config = dict(
    d_shared_expert=0,
    vocab_size=31559,
    norm='layernorm',
    beta2=0.95,
)
Below are experts of layer 5 (counted from 0) of a mixture-of-experts language model. Rows are named router (the router's row for the expert), up (a neuron's input weights, with its number) and show model dimensions 128-255. Each number is 500 + 40 x the weight over its row's rms, rounded and kept within 0 to 999. Numbers have three digits each.
After each expert's rows: a language model's description of what the expert responds to. This comes from a sample of Wikipedia text that the model never trained on.

# expert 37
router:438538460527445535557512443493427494464466565418529468493416499560467490482586546482491485500525518436450501504470528465549505480516502524491532440515530546454467576527633511522553473496479533462451488460531468547499518465532463497479509515513485540565492497462451507491540456567513571491562569427519543513535520431475431526470499419561535464459514507512553506484497490556483493482444
up0:530568495594516479490469514447503489503466522497469443517563491521532519518532418457488588551545464485551509456503555477479515478448485491454489540412533471514482501477542480455476461532509523463448492567549507513439517500403483506467536460527509484500526471483445456507565576516535441524490523544517516521447446441499519541487430475508563496490483542451526484407432472483525479442438
up1:533478540463468491493520466535482508464468475511476508543515559480452478488506531507502456610548523519564394464481459502463513514457443487571467465464558492475488514445501475581515528554457452510435543468543511448496437461510531565493557490521560495498548410565476488525562501528456470557475480477472507391517539538523469442505482511538437454550533498481587485534519461465495472457502
up2:536544573490502537456521483601503528490425477498532599496500551504486539496478419517445483452524494493486464487537468592455491453587459524474518541415504587550542468539505540576474561484521483450477447495537515512478491486482457390495478548554531468469452514569470510489491473503527473442477421509474432444534515574573580518468579517515505515492517535459492479509552477493486450418546
Prepositions and conjunctions after verbs in story or event prose, such as accused of, blamed for, but, when, had, after.

# expert 44
router:493572524477432541499512447502510414508467483498441515470507459524452451504508564528499512545457560515450570522509551379528575529524419482485449574477540574474510497468559501501448502486482460504576559475539467525446535554561464495503503555540494554499498508459642440535499562531546644447539482420574504525505488522478462464502455416488549502527497476527475499414475527465480518497503
up0:488495538502471515485505550526544500449477524478536478451628569420585637544568559520467536556491558503545457541458552466552545523455524469529439398531528477493439493506467489524522512454496473459557568515480533444496494504532515488489457467482531508517562543534466524493469478454500511534556428531482494497484481535437542506483513470429519467489496488509508521468462481484489484495445
up1:519459559573483577530579460515556547495439478506531500489542545462479545509471573439472524510535529485501475441477521530530495445450514482487512425516523512534427573604552525519495519465462523526573553450467483500565533525478445473481542498578505485461549512581504476491499451438515478403565457437490511542505497514488561436493486486500502509473519505506523517533493526489431539523504
up2:525548482475532447456552477508479553541503493531442511516460482557462570532547530509553531491509486458445491485550428516499471497452560489564520499481500485500507546545535508538479484440524539469533500486508527478510453480530448503487496511545558528557560409476404459469467462456435508492467530482481481426483537468571494464515510418467478562535513497545487518509470450481469496502567
Commas between city and country in place names (Quebec, Canada), line breaks ending list items, and word endings like -ing.

# expert 41
router:539496466516534469617534475473485473501499505427492466468460503537521503502536492533470416514541570429494510533450506497532481516491503514529466490485480441525473502556544482541493489527468524486552538461505501489479473468521462521478544500542514511552506515485480575416517507507573467470563538533522523477529498469438456507450460436515563471543523509495537496452414483527458489484472
up0:422532470526473502485474528551536541511490509479500513453442523466432474414438518442426451450465468523494433538483439557496582504500522498484478530548483513462500499517533505489461492471541466518520491520532445584501469537555502595453498452541548500523537512517453476513501423482485520449484581452492459432523564527546512538547478489449518456598432448442554478600511490524469554483491
up1:540489500542567543472547452508432471520508513450546489566531544456470545509445508515540521505491515536429498449468419496529553504477574475564527514469521500509562521507447505519502527526471454454508476527411461531569520533469461445469491476508529474503500467501427494544551502510456524527457486478486523479500501572532468441471538472477429533453584485521487493463508586500488516453540
up2:499507501545490555486443481534497575529557475544487523546495555512477445507529514515521468502457506539513500581502529505470445546465530489460546498498547517500516554422469494450476403462486444535537480556505460479510474547520449559554520504519553455430457490523541487584505482468486443478501415483538502573427396521524484480529454545568463483481576433465526443526510507468514487519506
Past participles and adverbs following is or was in descriptions, such as located, known, based, used, served, also.

# expert 10
router:423461550551535527514493517492460484562496480507478412478503539437458459589489527449565425558496486485562520491444514510503526455487628527527480513514485521444498471563465470419504522480508477515465540471443519441482442518462453548470509520449510449548499546494528512405482529478528531522452550460513472512438521438521440517435499422557483533455487497438449512416431538608531463485506
up0:487490517486552489479431482503499403546536530534485457535538471524452474490529557503528522556465479534502592557520426491551474485477608523484537514506465493542515498444536465522556474550466470514484500435564464448407584452482484455487481485459494553464466485477468470501546506506417539396463479486488461513573490492482488484525528490524541513501459493522479551500532512483493474409496
up1:489582529532503476451457462499532364503480556526509492492551471544478510434457482528504552502430497450534488469553505505539505507459476538466507512511501517554498534487501568492513464569501527420496456559495478528513501493504531478444497471467491542460427551457504502482507512493530441562504441426474438507450531532458523539496573502574522484518514487509469475468483541466442449467441
up2:496528478500525502510478479495505536497448526452515505463519492494529522507573489512452572445497486460468492372477538470501606494522566485460469563499522515500477530519499496495522491487476408464530468565519565470480467489512510508437497476521526485524509510446522484532472418508524515499557531462590527515490490540423510528516494393559472368419538447502457504456488558544515522444502
Pronouns and first words inside quoted song, album or episode titles and dialogue, such as You, My, I, It, He.

# expert 3
router:500505444467490528550421541485455392597529505514483506463618511520503519503561559508435439487493523452507538501545491487592516513550545444551485547506471402506517520468416547507480498589523476523536469515547479560440483560446486486504495587526540471494507483547449483583467465445480481481549448539517576499507549513488581461457404527438469521493406558502494531558480470480518503481505
up0:398568486515467483574487462476464515480482510433459445595555569520480533515542504500476552525480503478413513486539477487488541462466544470545516502497502527489470510447470512509558521478514556524482543535463485495452406464488478498491550426455517459462564495487458482496532459522528583441437489561479522545537530502459494470542578516523495420584539556498464508491501479516450505522439
up1:594418449503556505519560507447517485461464453493539501540492535582565467453463503543530485483536493468431473571506478446456496440546532500514533500469494490512491455453477502575525491497461470398471500553442517473513480503482577403541448477536518484538497457510477528421493522505477505527481530434541446590476526500491479504501496445524514579488490441406526498455488480538404477420448
up2:549456502549540443488578492470540540490551505532600463504480509479562555566511460489492427494489566485488499522489472466444551563480544535462491492469534510515489529502511485536512523424516486488468560477496445455431420500515575524456475514489519491526569463516488567530523527517512491537477469525538469451505620460458460525524542531482519563614488445575474514452535461476428498500520
Digits and decimal points inside numbers, especially decimal coordinates after degree marks, measurements, percentages and climate-table values, e.g. 54.5335°N, 14.3%.

# expert 13
router:458519543542469491508457540554472450522480475491470501531497418425427483492475532555493496461493482503356496474503489524446511503499478387490504427554557526561603556459506454535529527442487452471593517460516467525547458463491531543558499516557553533457460506485501497525523534567540580477478449471453511499561489569468537466564470497459516492533555488507417510501430442443481508457431
up0:521483503471555514448490477458522493452419562473518516505523551505494537527459551518488461541519452469505434560482511496489534550508489504404470495546533515479477452492474478569403537554566466563496413551456559449552462470452531525534492495491414502496606426464474587568518458512444498476507473487491452480395423487512517487521477539531479486493505484551461486489448563500477547508539
up1:476562492512427503514491512549485543460509514469467398555497477447549534502486430521371482501439419481497487511555451559490569466443528408536541449471520502573481516432417540493606512522514483501512488550478446531556461473536515550529509579449489561494519522540553510458444489549480496537529536475506450567533529505504508428504555462504509432485521497524537583529497489537527495474532
up2:618452508469464464495495466422507411552519477544485503485511459561563518468545521549499640545479446433489470517553547434458563522482519459509464494540492456439484478548452475518519488495455492367437500470475517580554476510506504437468526508516517402563526407507578516438522540498515533461472477489489432508485522497562513490530478478487495516520437525453503548517517507478499601528444
Line-start dashes in infobox fields like Headquarters or Released, en dashes in year ranges, and year digits in biographical data.

# expert 24
router:558528552527480521489520461593496501505518460547466475515562445462551518594500489500536420534513465592519574525533513511552575438440485454539461506454603524461498506510509494460481530417460508521502512501474494532549535595469458550564501528497442541518533500514449457466485560471503453461485539465566500484429485477448444519533459507491458430509438524521472563541559488504525531554476
up0:487479456450479432531484571466549541399482519469532424571507474499464527468584434503497512456526455487481518538520583479524523415444454517492501502473472490468513539465474523462531486490513513592499520544516423439494509441523482542413552445530509455496506518471481513480520550535478528452504492490455409397530465503589551568474536557565541502500466483556429504474479466514389468447480
up1:480424497517497527501517497410452422525494496484564499506473552467457417500484508461517521495513451443487525471450546495476481450566494539502507488496475562468470504545518457508531503483479447404432490450495490500508526462504458489501499464481458527527583441530474464517445572440560504512513515460513485486579509572513550529536514489488496473538535439561483495438414532529521557502455
up2:554532520445548473518515463544480555523503488494492475537545571453536473498556537548531517494562514488460456598457554466532491513483471441426532465559523518509524531516388495532490509465467424492529432532445566517544495455507393464423525522502491490415453495570537537523516532442483535491540511506509477447493485485510532563493465439517446480401526544525434374488458475451481487461511
Single capital or lowercase letters starting a word or standing as an initial, such as K in Mark K., b in baked, D in Dabou.

# expert 2
router:534499490417522485447467561503525453463480457583462492410528455478424525550557428470491485466476480497549475472484472502576522475545482535481490519486584484498562536495434504441501507521533523531554550553505491438465467492471470478526485529476559488501522512567480495489482469497501496508439469539453589479523503476503540513517442522492529446514507536516459556465472503520552486604471
up0:462481536448473516477579488471415483492453549393525465523482534487555437503524509507515540547532483456465501523513455541543468526603492482493504497510530459503506486434511398488492446534585582528499445506466485518508484492472496496471476491570491553557511409494491516484478476532508448465483416454598489568504434493541551503513501470526523502506450485514550488499408566565509525488460
up1:523435447546535468549553529524474470527497552440544513524534445573481535517442519560525460493560521506538560491507436553458534543477519437503547476436490526475455508483524467549590494427435529485466476477516409550533506503513596473451482494516557523512549521498451472501512469520473466519489546430509453463453580459513467560552505496431458504504494482524496487485531485554464513448476
up2:468588510550533542510585446572474510446458521520407449428529492507511533524513544483520490505498453596525531560497526483484456436480512467534493540530548430498559500508504425594480515463451549439490426505519478491446478503539471501517536534475472506561517540505468401542478459449501430469465377516519491517541460531469509416559487478460429489472486502507554518476513538556511543428436
Uppercase letters, digits and fragments inside acronyms, model codes and abbreviations, such as ICH-R-P, AB-P-s, VQ37-V-HR, MOREN-A.

# expert 47
router:447510493529474418570537412496493552479510541485498448522502552524447529519512550472423482517557546470463529466536471532516479544567553520557487411529529464480444527520588490576492457534491518444504544446478484500521490413484482508456548499497544489499536471483521532480524424495501567488579540453577526490493540491544427517466444397552521516436466460568508549555405495494503482532489
up0:543585496435493498542559518526486474563539535509489479515494456468477537500451471498462505536506468426533479461583458541466457505522550473488490550418533558516530480476538498478479557483536462426569517472469481475508535483536501512508491511475542513482467437425542483503475508515539502472548499505444526532485501570574505583499517490501490527464523504476522494529548547475551543582516
up1:467550577470498506502480527532526555480498441473469516508498511484508515518468446518516520593513476527456476452500521536499552502505531533460503530526492539505504465510519596452542526519457500519504395513482495502517535537506532485508443518544449495412444512528437527477412481464442503494508478449493490462493509444532512528534499507487550544517521507472453434445514382471527510517468
up2:538413469533532459546590545543482508526571506543492533527492490558456554505491471480474465469530496449472495569494453562461467437538486527501472478498513482488522500497503476500502458459486556456439459597476476479477475497504505497484430440520548563528527559495546429524546499505513434520479448525408483503493528552522501396493482433508477480468567475496466548491475532516501487527562
Forms of be and have after a subject or auxiliary, such as was, is, were, has, been, being, made.

# expert 9
router:526426491457465465520520496534526520525508491451540506481474507519479520477459504522449445533503574491452491543496389585501484470412424480493492482451491542473549510486491424506410497450503509527536581490491506515464470556556578545422547527458469538470517513566545507576533488485520426485444489507510515434397504508546459486511495508540550589486450506509488545524527513484494460458484
up0:474493512486468624443443502562425527468505540499446468552478451490445488513485448547497500531423436543525431559587447497496437485496499438549515471525522522527495525440477581566494516469508472558499504530407417514459478481524546443483480500583518486504452514479519468526512493519495465522541476363468466524509502511480559470504448450521506529538498555438579496558516507491478512446542
up1:467488444530541492449501528561500575475490482501471556558526473536444564509503480478402474496468520557424502467550460464535501508459515497500475534452562463519462429517494595483502559495501546564489432507464463501532504546475536546478483516557520508481542490516435528520526521432441579565432520494501494487505515514561497493571492528539515568447534505481465496463450421491539507455547
up2:450497504500441509536471523524478466466551488483448413511473512521417518470505470500543524476451492521535501556464597458621474504523506507479514491479447436532524473444458553522470553535478490455520543545446483436470414512475436399506522531515504504442417512533517472509470453513464474511536438500506544561586457521468553433452535442511503506554523499587484517545471580479502609520495
Final digit of years and decades after a century prefix like 201, 198, before s, en dash or comma, e.g. 1980s, 2014–15.

# expert 4
router:488537525475521492549449515507532463442446489498545534521485505484545472407453442412533526528511549565484553519447541432436452486465434484435453574500487522495443519489524552514441540482462522478554552510543538447482541504484454493485498487516527513482533437483428537484479474515491563589595423467473439519530462511372475525551564459508426527497524531532475537424549429469507495476568
up0:501489469514563535487507477457428468485542515488530525447416480518473473481478575488554558565504520559521461521502454457487545530450489448431469462514565484476449540510495430527500426521525512486508426528508443561523482500490483503484427520473570541499580463548520464575540583543470460458488496496469431538502519532487487486517525479523573451454551471594558541483518488546606469545463
up1:496504556501506473550636486514472581487497509440489487529533495465523476468492563485460503493454443497500462414503565464448477492485512473501546470408533529529502588522530531484495472517490470508474555546444527477496476522490535518481436529486528546552518497523434468531529448541515428523489530441472532515442464511472426389492469508507417506543476493502498482477452455532477439449507
up2:464447506432496514461525496451519507569513466532423529468499421480412529508476440484550474518495486516554438512497536549505512554532496463513534514476514577451512502529552466430485427473545437479570500559553465491513510502557471546476466512480553490539519486498512408478500466581501539498451521479465543437454478490543423503587535408523485513458508462510484565467489519530440476517537
Commas, semicolons and dashes right after numbers, ordinals or scores in sports and results tables, like 4th, / 6–3, / 62nd.

# expert 20
router:526550513448532485484524476554445533459511518478496500562499433451398467484485522370565521504511391538564479489499492429467538460532497591420515554455434564524437508522474517436537510529485490473505503506483506386448445573530447521518469417472572485503493478470470489465540467477462491542491522549464426474517544510519440528474494431568526495483489493458526498464498511519516507499492
up0:602436549591555588508429491490522450514440463558456453483594523538482560466485501457454487427502466453487490470536513552496518455442521479432550466452474505541515561559499590555487521493426462561485514463478486451456510521502535467511578480475524517424491496469492484478527513451524490457436471487504461456489455488448566503504475499523517486489489543506547498534571569465509548563512
up1:539544489459489491513513509497532557513480477463512495499543430533544531422517533530519504454466519513534565509520505555512562529509506477527477382459554465431514476462488511537564493487540490484477602451482536491503521509496569472474446504512502464437486578571459533521514567615478493496450457523452477488620490427442550536578411505439497468403476482519547534534461534460478546457470
up2:430504432559491512536422546515399521503513503546464485506519527425479484445476576494446512450542505451488420461486554490536558446509444517546515521514515503521492484452553490509531571540473477585508505499446523504512485533606429488480515440469501457503524459463498507516554501499518527440507528495514442496559526488570471466513505420574452523519470547459535501532458589527420425428510
Word-ending suffix pieces like -tion, -ity, -um, -es, and whole common nouns after the or a, such as identity, value, inscription.